config.yaml
n_layer: 13
d_model: 256
n_experts: 32
experts_per_token: 2
d_expert: 128
d_shared_expert: 0
activation: "swiglu"
moe_layers: [0, 1, 2, 3, 4, 5, 6, 7, 8, 9, 10, 11, 12]
router_score: "softmax"
normalize_top_k: false
routed_scale: 4.0
balance_loss: 0.000743
balance_bias: true
router_bias: true
init_std_router: 0.0167
lr_router: 0.000811
n_head: 4
n_kv_head: 4
head_dim: 64
vocab_size: 17749
norm: "rmsnorm"
norm_place: "pre"
norm_eps: 1e-06
positions: "rope"
rope_base: 10000.0
rope_fraction: 1.0
qk_norm: true
attn_scale: 0.125
tie_embeddings: false
parallel_block: false
init: "normal"
init_std_qkv: 0.0428
init_std_o: 0.0084
init_std_up: 0.0428
init_std_down: 0.00594
optimizer: "adam_variant"
lr: 0.00161
beta1: 0.9
beta2: 0.98
weight_decay: 0.19
lr_head: 0.00759
warmup_steps: 290
schedule: "wsd"
decay_fraction: 0.74
decay_shape: "linear"
final_lr_fraction: 0.1
batch_tokens: 65536
seq_len: 256
doc_mask: true
train_tokens: 300300000
steps: 4583
dataset: "wikipedia_en"
Below are experts of layer 10 (counted from 0) of a mixture-of-experts language model. Rows are named router (the router's row for the expert), gate (a neuron's input weights, with its number), up (a neuron's input weights, with its number), down (a neuron's output weights, with its number) and show model dimensions 0-255. Each number is 128 + 24 x the weight over its row's rms, rounded and kept within 0 to 255. Numbers have three digits each.
Before each expert's rows: "gets" lists some tokens that make up at least twice as much of what it gets as of all text; "comes before" lists some tokens at least twice as common just after its tokens as in all text. This comes from a sample of Wikipedia text that the model never trained on. Tokens count by the router's weight.

# expert 25
gets: " in", " of", " on", " at", " from", " by"
comes before: " the", " a", " his", " he", " this", " its"
router:140155107114063079157127135138135132112140151141140144089087141145125103157155113097131146144146153119093127145088087104117123160169128130139145142074133084138142151130156154112149143090140147133118126114119156125130105104105110100142088115134153119123172129104119083104100156135135159125150162143128160162142110134090122139105127113142110142110123142136148126098142135135168149129157144141112158184116096109138134107163111122117089132105110111126076088146101107135131139118120121129130144120097156067115080114103137131124121130083103162167126111156135122153110119173103117150130120123149103110089137119158090093139103120177121125145143139140168104127102081141165097144120164159102148129156073173127155165115121125148133121172161132059143104170158139157115154125142156
gate1:126096132112118111130125154145092164137094141120078132146159173155097121086111107118157088159152113101143162109095128082158120088131127094147128125127129122093151130141100138133168156109121138107156132121149114126172129090176078126146105154191123111111166103122126117161111167113109088149097101127128133138124144106136118203160108095084124076128094111110123127166160130118113160114137171106109136129189141155174139135125175140118099109136129135130103128149114108162142136139138175138124135124156124152102140116093074146148106099143166082129170119130115119121138126164139140127132127122137149113133104127147131170097140153124139122121121083146134152121137144116145132116155119119114098129124144142123152110130214111157130135133121137122133099100153139120116155158115064
up1:161098109140107113117149178143163123104078124147152194131106155144133104130131118120163131167115121157141134139098128138132120105150088105121147103084176127139167143113138141150129096088134143105134148117095107114146119091140095127151108122119119130120167122147121116147115128144123117158062138131130112125176119089094148167161087103109144112130120162184125130149103094150140147131132136149146126152149140158157135134167090194170094136083132111143103094179138166160139146104140107128135148100107137112103110162128091178099153134102102108140142109135085095124151146168136156127126146127145134143121116113149133099111124123155085127134100073164135099134100132096158145101160139159112102127142095145174124142162115144095121152153155153152150099125140131151127154135141146
down1:136133154107134099142092133171151120139139142140114128140060124087168154136131163114128160156206169158104128119113110166135142135164132120109140067135085082129138119140157106127102135135139171119142099134098128121073130116139146159154111123075114120134122149136125138095146131117154135153113115151148104153193169120139106127138083126158124181117111143181115112116117128087125122111157158137111098131120163140099126170094107103153140147075146110158113115126138136105155139115111109124114085122124112110174110126150139073147131116113110157111125124139180115114163147145114114130119189164198111135127128133127140121138144108115116147136126125080128135104106115126074110124106131137096148105138105142166127115142132173123124116134134138129101124131114147105135128178175153

# expert 12
gets: " |", "|", " USA", ":", " ", "',"
comes before: " |", " ", " W", " L", " –", " 3"
router:138128145115172117168107089114118121131128120138120163148157099097115149151152112130143149141108108143139176148137119097132095128113159105101174137116121255115138109120129139151136134106111135084155121120113127121151121115115139106125160116134164128146162105121126129139122090160121133127185152135109146135115112137157122080089132136145131131120155123134159145096114169126117115122109110153156108127133102153157111164126114115139128174142104138139115091126120102087120161120155132099109086109113161125129138092134147120148113105108104119110138092106184138159150114161089089124126113112084158150082080122110076136103134128128137130125106174066123119126117118077130124104131110094097113110136116115118162163128135150119127148136079098097085115109110125121101119132140115
gate0:120123114135120157170135084158115122143119134131093089127114118131140145131133121126105122135098136113145158103107074103116130105114119162096116125082127190132156171110127160133119133143143111176079118131123153167119124152127104113160173102099126116120131116125160136165134130162120111140105157121109092135110129126116105102111149159149147150121124127168164162120123131108118112166073158113140158120153114182131131159101108100149171134148138187176164118127160096122149142137160160119144097126129177173122115120105150117118108120132137125129136119135139163066107134153063136150124113152100192147126121117110115124143127134158121122164093212102135114112128129112099108144170105147134140142117110087169119137100162114129116132165148100142143153154086101154127150113110130
up0:147123117156160152161150126091155128131133142124070107160141154124115153129169141119123146133131125114133162102148056050151170129124146157130102143095117157189109152144142079122192111158134104173066118137127140169119108159114162135147131129114154138133099129148138114169132096152105155127122126142111123167111149136116160138128138145160130146087128123150164104127127146139097107138083100161130134144122136150126174087109105088141126161138123177102174147115121136135143139158127103123113087145102180158148120114103122091125121168123142134117139144149093171094109133145101147143145120150135119110155112118110133128150163152103139113161111181098136140135146188145123109137141121151139157118121138124166113104086156132129106104128145097137148148152104122166123116100134138
down0:128121136109135079119178107081144115134087118182110083137164152130103142104108145146131126127112121103158131121145140159049163127119102137088084117110132178142111161106135125147149124120132162134128170118165116132149131117164135117173090138154100104130170112152160156153130114130103125109160124121137123148125138146105145078102148146096130110091140128107145089151158105146150148106134163120116103099117147151125124109147121153130154122142116110103106139116121123126141134138145127140133146139092110110160103146107129157126115146100121097147105132095094101150154147122151115079151140132145151079109155175125159148137143129078124102147188136177166161144136113125113119114126148106133118078128145167119137120096112077071106141182160107148119148122159169107095145150151098

# expert 10
gets: ",", ")", " He", " It", "\"", " he"
comes before: " is", " was", " has", " =", " (born", " also"
router:112122065085060129164093087158142158145130168154123117072136099122143108181122167159162145126088177123171131098109118114119083131099132155109147120121155148169084139103140138146091148119141121119125108160137147155169115103147153129150161133101144150117155109108141142152146137111130113114168125117097100132121142129102124161156161132155163115112139126106187102116128167110123092115124098126151093176107132104085147128082134107118114132139116157122123107118116101133129139174125101113135119093124147141133133100098176120143117157096154170104164087092130154108084128146136119164144112140134126128120148132087138136114118116087122111163137145108150171165120112129153124125125150143144110135114156105104137091134119157145106165141113075142136096094141109140131096109133148
gate1:100146151109139132149139126130132116120152128155128155151123116108115106122145123106068106054145124161087149133147145107187101096176146151139102126139172120098120153108135122086147124094116120123095121130078067103136108114135097116115115125140176101163094106128154121142140145120117098120152118124158111176124157133132121170132106098114101105097113114093135118150085151131144128133084107120126140119140072117148103100175150187145134171149153116120111164125128150135105094065125138123109116112110166135096152117140090096191121128129113109146120130133157120150116140126128134133124138111122124101113099162139079095114141122135126135112115155156081103098135137148103132119135113123145099135138105051117143115147149165167148131117116135055136101132124152161117113126137119
up1:135164170094105161139113118107155123144125097162111132090178157108100091130153109119098099099154129160173142155181125094127103129110141145121099098115157114157099129120092132141120144112142157135117099168102123151146107102130119116119161140137125115148068081144102111119115118136112139160174130175134108138118096129146099156111158161116156144177124136138148154118106157099160130149100130119148099158174098089110144139123134189100116138108151115108109108116138116146100116159104096120119120140167169141094109171158147107173121148088094134128127135124128116117134173097129173161136143115175110099144156136121140114146159088133116096140118130157120148151166105112143094094107137147105126125133144117136176135145125177168111129112113128092162155110113157125136133122183129
down1:152117177143149121112129136093175119102104158123108118124112154188096135110153088113130109118159158102160112129119122144094137128118132096141110134125115158120140136126164124131113117102114118124151101127109138143100159158133106128122104122123155090122127126143128106138063072133115173125108157109139151173152146146129128124141175111165127145159114123192148103117109086135119151177173149132152178143139098158154135122118117103125112143134113081145121103150126129142151125149152122096099121152151127121082119114169118112101133144183144126121136102151133082198165102133143126113142112105100096133123159110140136105157089168159127129108146133118154163147084125156068112143157125140163099115120143135126125068117148153128113131130076125191153140120110167108131132143150113

# expert 27
gets: " |", " /", " 0", " 3", " 1", " 2"
comes before: " |", " 0", "-", " 1", "=", " (0)"
router:165119086169135134138172165139133131120165110155130133145122158114129135111079140116114089161112125186158140127154133119116110117152093122124101142125119229160153114100127102126123099111093095147102102102112142099104147150136173140109159161123130125141095109108122145104135114119107107123083128117130155123113186157111148117104142134143151111101133156095105163090148129144137130135123119135141148139114114093141148095155107139096162166148125124124119166132143151145146110084117154165165110131138098109146098108134110138126128149159187123147105149103155172134147146104127140127145092102071145137078135117115099110115122102102133161142129149133128145149089155163143105145105075146132078119095154105145114109135188146144133135099104138094121129086136140094159137122120153
gate1:126156099134142108115107104142092106126133169087090105124155168123157134092105169130091125135143160147140149116134107142140117122147071077131138147133119117139084136147088120128121128083095091170116122156122135112114137131148124143121106128143163122110121124143123159110161125120177102107116107103157104113147103119139072156156156153124136140133125162088094105108094151128154125130106086110144137117148125119140117134142107156089145096128150152095121127145126145087074099146125081138129146134116051085102126110108204152122183165150103133135144158074129158103143113138131139102146117130182102105126100150119122140107143151109124125134094153197104119133128138122116176121108115126166138137119115133137149104092102137116128123134184130149129164150128144100111130149120092
up1:153139155119148136101162117100129154108176142147107099145113121107102169159095143142084190158120138145152150084133150119098125109133126121128121128129094138103181129145117157121114110126123099099128103100129121151114109126142124176168126125173116164089131144124152118126128137155155140156112139113124075104139127131094088137132140121160109161138110121144103087157121149130132167109126111158135189121143080127181082111132140130123089137113123115097179079148107135184122085142140082111118091109146117154134092085137111118103144164156092114136102168120101150130103136149134159147140134102135105156107087119154136123108136164131092148144133161109168130154133128160127179131116106139156146146143133139144131132130141129194110124116159128159135173100166124110135119129141178
down1:136106129107181135116117096141149137110112131145103144141156103132109118113122086113102136101079099148116153134168136133105113084148099136125121150185160105110106131109135120079124117128163142135139155109158117184163095110094145086094103110128094085091177168147128112134120140158133144116143174151114078143192087116136165121142119109174131141159104090147128121093108127163111184127136129143145117127120090119099150170111125145122135146120123158181147117111137127086102112096155114105114103164102166091103157116137100159138140150124158105121143152144160116126139090143127127098112123100114145145143119124111146105134118160142148138116133121126147115117138094107112159119165135102137175151151138132133137147142137080106183117108126113092154151118143182134166113097138154

# expert 4
gets: " |", "|", "-", " ", " (7", " 0"
comes before: " |", " ", " 7", "8", "7", "5"
router:132090112115179122124102121131139097084154118146107143126117127120157143127118109115154156138135114156131123121153142140110081115102157096138188132152101219157111156087079165126104116099121115070122118137105136138154146105161119153115106127121144108104140121115149159119149125128166095132100121140127141157102117149154085129116158131117124133156159129125156143117118149145094140116153142094143134121129082132158155134121155135143101119112118078109108164109149116154155137107109163153112100129111145137122154126158156133162125135135132111087130119087173143162117136173087084145156066082087139152121147156123096128127121144090075114126098116120136082131092137109109137129143127146111084129145167122096157143172138149153149181146103128138127134066122144136149102120128121
gate1:114153099117165133115122162137099125123148103097134100133157139126159150136111121143155113137104158100108086113109107165138129119120112118136116145159116106123162145148120102190121134124115133102123120127124120090145115124073103133082098128152133110116121119142149122110105086129140098167128175119117162120117111095136100144133106169109069114127156119141150099112112097127120114171110129089106134140149137154143116146097124120143118090121136104080137101093119095136115149148115121119127098132150118125118157122145148147126176100125119120133183129144188078079076103148089092162094133076142129128141105143119129112145162174177124122138103137108134119102155073138116117120100126102128148154146105105169154141126115129198123148115136056143113093087132146167140101110116097
up1:114112104157120106139121122133121141109102101128121136108142119145128120100129140147135105124125134155112110128136132117082162095117140129163143170097106130118125111138124148110149137113146102160164161106144133139138149122118148140187130133116127124108153088121075194170150109102132178123146126144158110115128129121119129125102130109140166141125122159156141146137146141171140112088164126157077135121105136095111145132133154131166175182132132084154098165160124129126153118126152124160119176138121151102132094144077120141087095128120151128112120132151115180128202173137143111100128123165086125114130178075103147137111120065115131128121155097141156117108147161066141157120143164177101097142077123132159094133144136134092122145150113099126159140137136115101130179148130127
down1:163125137137115123133144053110131165142124089147125120160146154110126107143147145146136148086162125101124091116148143139154091100192145140107100132104136133110119126115162109122135156100116093144126136153129122139092118087146124131090149134092145096148136123109158153207140092117130186104142111126149106156103114184106163110114140128118134130115105133115141132114138087121139146160114119132092156137130137136102130144154122150114130133131095112141125113122131163095134145142152147158134112103111130060093141171105145075146099171157142130135107154136093143120160072135087148127153144084088102110104114128153159133153103104141122123128126109135096104113121147101160127101113148115133149130081100171134113148112106117099135138174126145133124090106133085164107147131113054

# expert 18
gets: "\n", ".", "s.", "\n ", "—", "es."
comes before: "|", "\n", "-", "The", "In", "=="
router:132163141135087125119093105115140177105111117155137108106126104121151124143129096152112116085125134129146122140143161116167144122125156137145118142169148090120116156127138118121124101135139162100122108153096079162154105130127085118160122092116129097113125117124163146119115137138159139126170129103102097152122162149109158193075075106136164138123097122145167130135106141126136140140092112121136166179092120134115130112166114112089130097162112120130138146072136167110134156143110103130129148125121103129139132121131144127093132121177140132122088093099118143136137114093114094131078142139099088141113123167146130147110152181067170144175147129164107131139151082124122125123120134091138145142145138168116143173110186123116142084140088148195127164108130103152109125132129131
gate5:118113133119134099117124073141127114104148157154092107104132096101147106086164151138129143102122161175139111097110093128131092141137121125096117124134160111173085151145135153131120132076159112138137132094121154144148139117124157149130160114063117131135140113131140132104137096143118109126129135139118085150047154118119125157129125159114041108132180133144136143096108153109141117165097126131149126123099091130150116158157119090132128136156128153099137142129165120150131164148144150192162107089105108138125165118105128088130142134149150134137135085122142121093127164117119128127125155129141116127141136156153071138153143163128174185121141156170128109093089072133103105100095146161145135137166139151132126122157115090109105135086145167134126121151117114136127131106135115
up5:122099088151126145118155148115132162113107161133142173136126147121080121151133097086120115151110121135096126176106127103082137178171139192153149153158109127094132141122116149151100075127158144141146107040126135147127107128121092165119138100112171136150139163120111126148137088129129110090111158155103105104119128110134116101116117132130113145092111096130089138119102082125139148080159118144121126103108144121124119100119189120135142130158161130150171120183122104111155122125133097133124105082110140100149079125144105139143108103131160110111124148151109146133146107115131109170135132131112143130121193129129117094127125137138105162132096128101118164150155138116149114127095099099124116164106128158197102143094124093148108133127112126118113088110119164116161130110161150
down5:133141159151098123160113130094113152146101149095101126138172131089109110124155136150091142161133104127162147114121134175156114121122124088149137085102147148122160107108137152141101147116118149139137126107136130147152172104177155153153166083159158136115109142128121085113105125124119114141094122144123160082131124128100123149189165111130114146134122118160136089176126099141092085154159141148146125153139104133138144086117125143175161140126139126146071139104154080125167131108149126133124126148180140121114123113130155109125140119129132143113135112159139128124141079168136150170127130096180140125124143093153153138135134099115123091090150134106119084091096091084074134144169139062166133136141113115126126128112122103121120160122131173073125137142137164161161137145114114

# expert 0
gets: " was", ",", " is", " and", " were", "s,"
comes before: " the", " a", " and", " which", " but", " in"
router:142152117096088132141142113093124206120096092139129101143147117093117144133120124085119132141139092106150113189154076124146161106138169175098135142138136120112132148116106117126153120120129129090126119113141129135139131123150133098139157121127146122119129098107099118163091108129083111090155112092082121121149114143125105129151124120124156142171147131151142135155124151110132094088133104133156171213112125111148131142149114157149130131129122118146132084144133122074123130164117126111119151116121136117087102155137166095111130137085120115132135085098104152162101131154131084096120140167176134129080110141116113109115127136141083091122146135119149131164134056099165121184131161105105137119141108127120129143079117146151155092157155093094141109142141145134106134087138153
gate0:113102137106095186112102148098101131120156144128114132138188152132128147110138132138118127154125105096160137102124115131138154122158162152159150135109139121086144126111134105117120125116146107151085147120160115129159097118081111138086137127136109141150126129115123081142120107107073123145121134143136135130150142164136126134138159095117081100097114127095153131157103120127146146123103152090112160106144177142201144112126139134143123111129081164101158105172119153090138098120132150113140152136135130127129092124161077156143076146137161078116095103105098149116149141163132139163112136145134161102172101151165084153145123120151155108115111151149121126156107102162099151137151145166178129191132128133148129116103198126152072114148122124092133108111154142132116140113123153
up0:148113130121125122156145130149107149175111167125117112133099189170121121112122155129109120137154124148142098183117171129113149124134160085131153127122127141087137129125092144121162135133137152186152141116160122070081118150120170124159097143152092123134120140153140127092095102156131106111159108105140123089164129144106098158132116116136149132158100107076083098126130087121111131149115113149133122119122061084151125125101136123140151181118155108154126147138166140155142179176126133103137158127152152134102123105113122118129143109137107123133104140118157113114086078108161094143100130146134147188149147158125164103156107127124103135136131060086132130082145115117168104114091117135132139118124128163130141113136125126095113117158142140133174119115103103096171125156126166
down0:145129157150127073106160130108164131119156111155115129181088098095164121076090130111134145135149103135133110072131207161140122151139123084148135106153120196153133089106125152130133149156125151136115135116129128118116129125105140142115140141153067116156142153146113135101135122150132128139124116112129138069118135144094114092138167139183154099106136125102107114129174150142135131114102110151166091104151154136130106137151109072134119148159104088113082137138150168091131133167123114106098113129168132131132164130148093140141111113208128097127115115107121105112122159155105106124130138121105114114132083150115130176140118138142140108119115096113113138125119145104127100150153086135134110128130134081148138093148105138095143120105129128118106146125129088169187117151141135

# expert 8
gets: "\n", " =", ".", ";", ")", " U.S."
comes before: "\n", "-", "|", " He", " =", " The"
router:144125103146070161143082122115098121156145157162141098126153102135140094150106108134144116126083168116170109152111122121114113099156151145144149134119101186127099123113111172154128098178112136132147157104152099105112148084083134144127154111110115112115164121100124137160122116139128141118109098119102141110095159132118144113114089115186125143106146146104138123103096113155160083146151070129087115156096144131125127100102123087139162146131118115146135149106108114154136146141175152124130094104103095107168109137124144120124122135145130096155142077085128091124093130125122099125101124135075121105131127099092112112154124157091142165154146157141139145174143119153142151117155109113120114131157125100114096163138182115089092124146061150139125159101118128117081118131135123
gate1:143123145093136125133146088131091089144135120114074117151097134131113144149158162120115128117115124143161169167106157141133122161131107157102172132160171138180134112126101130117162174101147132112083148136156136147107103097133152158128102155135136119175143153164113135086161137164146099151138110155171128100106106114137131118108139125143156120121114115119173105111143096136104169137118154140127118151157135157146134137114134139086129123149136107114131128128174162159135127145123106123155129116117137134064101128128169127094106151111101124123101096189114083129129143157141077100174126112169143136101102163109129157125152074129103142141099101116154118115157169093149116120116144079139114119126123176115078136149091105132123170094117118118103131128158136188151115112133101
up1:129099101130148112147121152098115109171112138142092148144111121132095134133125138122135097121085122115189137202105114138139118098162114138161132134125134164175123104077145118109181155065150126160121119114091121090117138098126178139133129107134153113134134117124125129094159127148146110148076128167105120114083111140153114120119119141123128139132149171070185136123145130166139123144125160122171111096135151122166129101131122121129121123165173122105126133098158156133169107143134146116171148151120136085098149158151119105105099162162134158126152128132091100122148131124171154109135132161117170129136113173115163115145157117113127161143128106095132098151145180142140117110128095086127118132143174120135112112142138088137108137120084099114089129123103139157153185117109107
down1:152124095109139119149175112110116131111117135175096112125098159101112122157183117120130079147168132113152132139131077115145113150130127177096148154142115138147136092115109166122130147092121162143128088121103134135081131142139110116136124153095157118149111136126063174089100112136145114134131119102119138143140098114117133133112167150109110115137164135147167120150107088157093140154055144140124142104142146126148155114166126140112105140132143102113132125161163115121149119155105116142126135148130158134116072134134143103168090144049092135125121127094126110180157081144111045131126169115123150103134085167099143129123169128128139129117163098142110122149114097101157116124151132143118116120139141098172138177125116091138108106131145121120117142134155136152124135119088161

# expert 28
gets: " ==", "==", "===", "s", " ===", "s=="
comes before: "\n", " of", " are", " and", " were", " in"
router:163130102145094166175116122170115117155089103107132080101115144162143125108100156108153154092155136119157151130138137136142105144083140143103148113110137110140131161162167134164132078140143149140090145162090122125160103123150098124108080121159126173126105098152134124158139133175136101141113107161125116162146174161108130131137118118135102161148158114122114130073155142157150116126128135149124116206182124117162097119135114144147125127098100154120149126069106136143115169132153135122112097109100142153076161134160122124143099111098071120127102154118139135093126126145091116099086144127149159111144133162113115103128127164121141156134178103164130101132138105143118098117115135102161133172108156136120140152146114118110101112093141141105141149112148111147164122115165104
gate0:149111107107143131121106101142122122116143106171131119163123180144137111123103127173161111101135123123117102114113137152135106153172114161115117149130084155090095140129097127139107115138142112118123112133134111140112104136131099102160118130103121093129149115151155125126110124146090095169115155098144132137130150111153177148134171103096116116086171106104135133120118110142117123145130142076122168144171101160163132118170120156151118140102119137156112143107155150105100126080120125145104160122115095116136135114167111131143159125178154139144086111093160113143164138154117123086101144116115154155137130179150103160108115117133171132155128141205094063164108166136105155088114138102122156144142121130141107090136167210124089165148127125101119151106151153154147131127125143
up0:168114113140128154146127120146083124082136160170171122105111143160119129120127142115146083124136164168172104126152121152153139111151116144130117132136067154128113151173127109138092116151130109128133136115131091119084141151133125128178143124150126121134125157152117151136083119160133091118100152114115139128111144152115124137083163141109139119101169093103181138113121133108137122162133124093122134110182134184160129119191119109155137161137135146140168161137117144075114148088081127134105150114144109114132132134136150148139120172121165187151122116099128121146163122105137128124088130115124116152124140148127123175100173130095176163151170113163077090166153150122124134142102128109112111133145152122143107149134122128108068131129106129150146146087138137134136116079158178
down0:157119133157112117112124118144123144130103093144152111094108141168103114126108143129154150150141134128145146123140101121137114071139129122130124138155128092130123158131159151107147107149138178127098162164103119116112106124098148133103096103138100146128118134167091076138142126077153162123111135115105138132102111110137125122111096175133185096163117098149150097070124144170166114138113147154101095101121126120154153171143101127108113126129079180135107143142139137159146098112108122096140103119167104101119133155139129104132167122081114114101126151126080128134162119137099145146160115162157141154100134106144101125159118130111132113165163120175136140094090138138118132172151150122170085108123108148106080144091104143067123147132179125199129107115102107132112124113136166

# expert 19
gets: " |", "|", " 1", " 2", " 3", " first"
comes before: " |", " 0", " 1", " 2", " 3", " 4"
router:154145151146194120102147114099128173132085097118124107127149152103100135133108101094113103114124099107090169095150140090118120164154144148128120133146148143094156118066098125133126111113133083152107086132105071110135116125132122141122151108109100096131133124130117158139143138089126136106099151099115144159156160129142142109097130142094106154138091091108106122133159153087137137119108136156081149135120162139148110149146151150139179155156085120133133077123124129130114154088120112089125129117124089144121121139141135120141105151127173091117106147114131173089148130172117125118157102130086119115114128107141097128136128150169121090131088163134130131170129099129149130136101097109145086164060146125160135157144181097112128166110083115112096124119157173119125106106121145
gate5:117142124133073112124119147151145088134127160112125129152123134149138126118111150122114108152181094123099132171134104148111157166114160137119175170148170146126116145131113053155125116130165133106150121164144144121091130144135121163145114163102077112108156101134146132088121126127159093105138141117160117116137140165135131154141107101121108130111114120167076071101159118183124129151077115110109158103125140128137120104119113105147148120120117129181128131149117156123088097148158122163145168130103102142159117131118125122129160181149096114153129173129167101102147165144163150164109172099133081122116142175104112125081107137098103113121134107126148138157126098096110152118145152100099102149144135130163111132121133146097131082147137131102138144093129106101163109156158154
up5:130145171083133133130122120141160124129160107117109105147165120089117105099123162147126110102125125119109131092113177066139135128148132129125089171152122117158126123139129086144127099117122104092149160132149112077096137114112179104148129157114133102075097138138113138138106107120070128121103143154171120146166159139121137138124113074109084080126118124116094106164121170145097093128075104126131145073139192148133145150164121108124116129111112154102157113132132091077124096093127133116160132114133148095171126142123132137116141123139118092115132157132137093144160081104133101134125132142121097114162152136136139173121141112171103118096092105148146115178136092146131145124129130150128117120124172108115137125149140165124117122107082100115091123079076147126114116140151135
down5:162146146147146081152116131096120109085105125137097080101108155126156113107119128137157102097143100113092124138130090086127123137107143142165099120138162092134123105121116132094117078154121123117145149117113123130129141109105124158120098141127128119122126086175109157114102140168100123124177142139168161161087127128134141144150112113141144120106128128080086131143121114119139106121139085132141132095124144150137128113135122136114123179117123105157070119103114116117113101120113114144152142081110142102125145146078091166132117121186145139125116185115182177140128177127134159116130159148118046080141148152099133129102155140101138106127123117146097152151143128114145156092117114115101139128145141098145207134138094142075141124124114122179120160146158151142124128126131160

# expert 15
gets: "ing", "ed", " of", " for", " to", "ated"
comes before: " the", " to", " by", " a", " in", " with"
router:152135124110133115133124141147091109097083140126087098138171141123137125097136105101108147122117139113083171115133094120132152153120153092133145127129156100119148124127171167073160149139142103100107181114139099123128133146094111113116087148142154138144113133145127122110126128137127162109137091109119084156131120118095156187169147083094143116090125115125083118106161164129101115145137172107088164150150144125080136135177123109135114125110143092133121154134127141101133168121116140115106094135099172118104150115145152131087123126132115153129161103122092109158127062139103111126162155145185114119140112174144137133137099161155140145154142077121117124136124157162082149105114164116101096128139111157130124118130146130112156093143172156104100114193145131139159115126119092
gate1:101122125149159124108150107099128128124129134096118124124112114114095156094128114112155130131141101147091136108114180169124127132097194159132138106162139138155118096147102153124098190092096131134092145106087123111086162155180151127112126102146149099166108118107113140147130142127133158128134107128119099123118126146141132115116173143081154112156129154153155137115105133131096161142124112113118139118159145155128170102150152167160165167137106137095129127086087097127063143110186128136196146140165101147147142104131087144094122134154097146092136143144116108145145119152126111071129101098100126113107093120143126135113091121082074120105111108149126119100118141119115152104143146124114141116176116108104149102101122083131109157152131152118143150131138150152157107153147087
up1:154164081105086084151123119087108142141113124157159084160145111128132131113150100106109142109138139134175137132083132133145141135118124148142090150083135140165129105152106105113120187112136142075096099120090137123106163086137148130126126103094144155148125107134139115148122119118119146104099163161109111113119116178087136176152138144118132153130173106167135161064089128151111097154137126170112143132131113120120142123122165137176102117076144152144180095118112142112082117143148113117100108093101144108123128160137138162097098137115153099099153124143165163138111098156137124137107099102137141112168115151125104147128130070185124105113142105140135141105104117151128138154141173092133154122143124136144140111119149127144130087156139128106154137145145173105128152086154139
down1:138123094136145133106146171138121119124159136132147153174130159141103116130157099129091117115150093121095112167129108145097122148107142107123106145122134189137144160152095088088149168129152119141102136117144123092088148167129099151156151164146129127168138144120184148115155115128124123128165109109122155157167126093140139119129124105135157164144133136132135139126047109120076162137142150120155146160161116121127143111132106132136142091144142163165133146118120166121115145135117114116173149105157118137116138125086140131102124117139120115134142147132121131159168107127135134132115087136096171149105105117125117097131118141101130124117143178115126149123089101124141104106095172183099140173102118090131173136130160088164089138135077215162129130108115138102147178147138117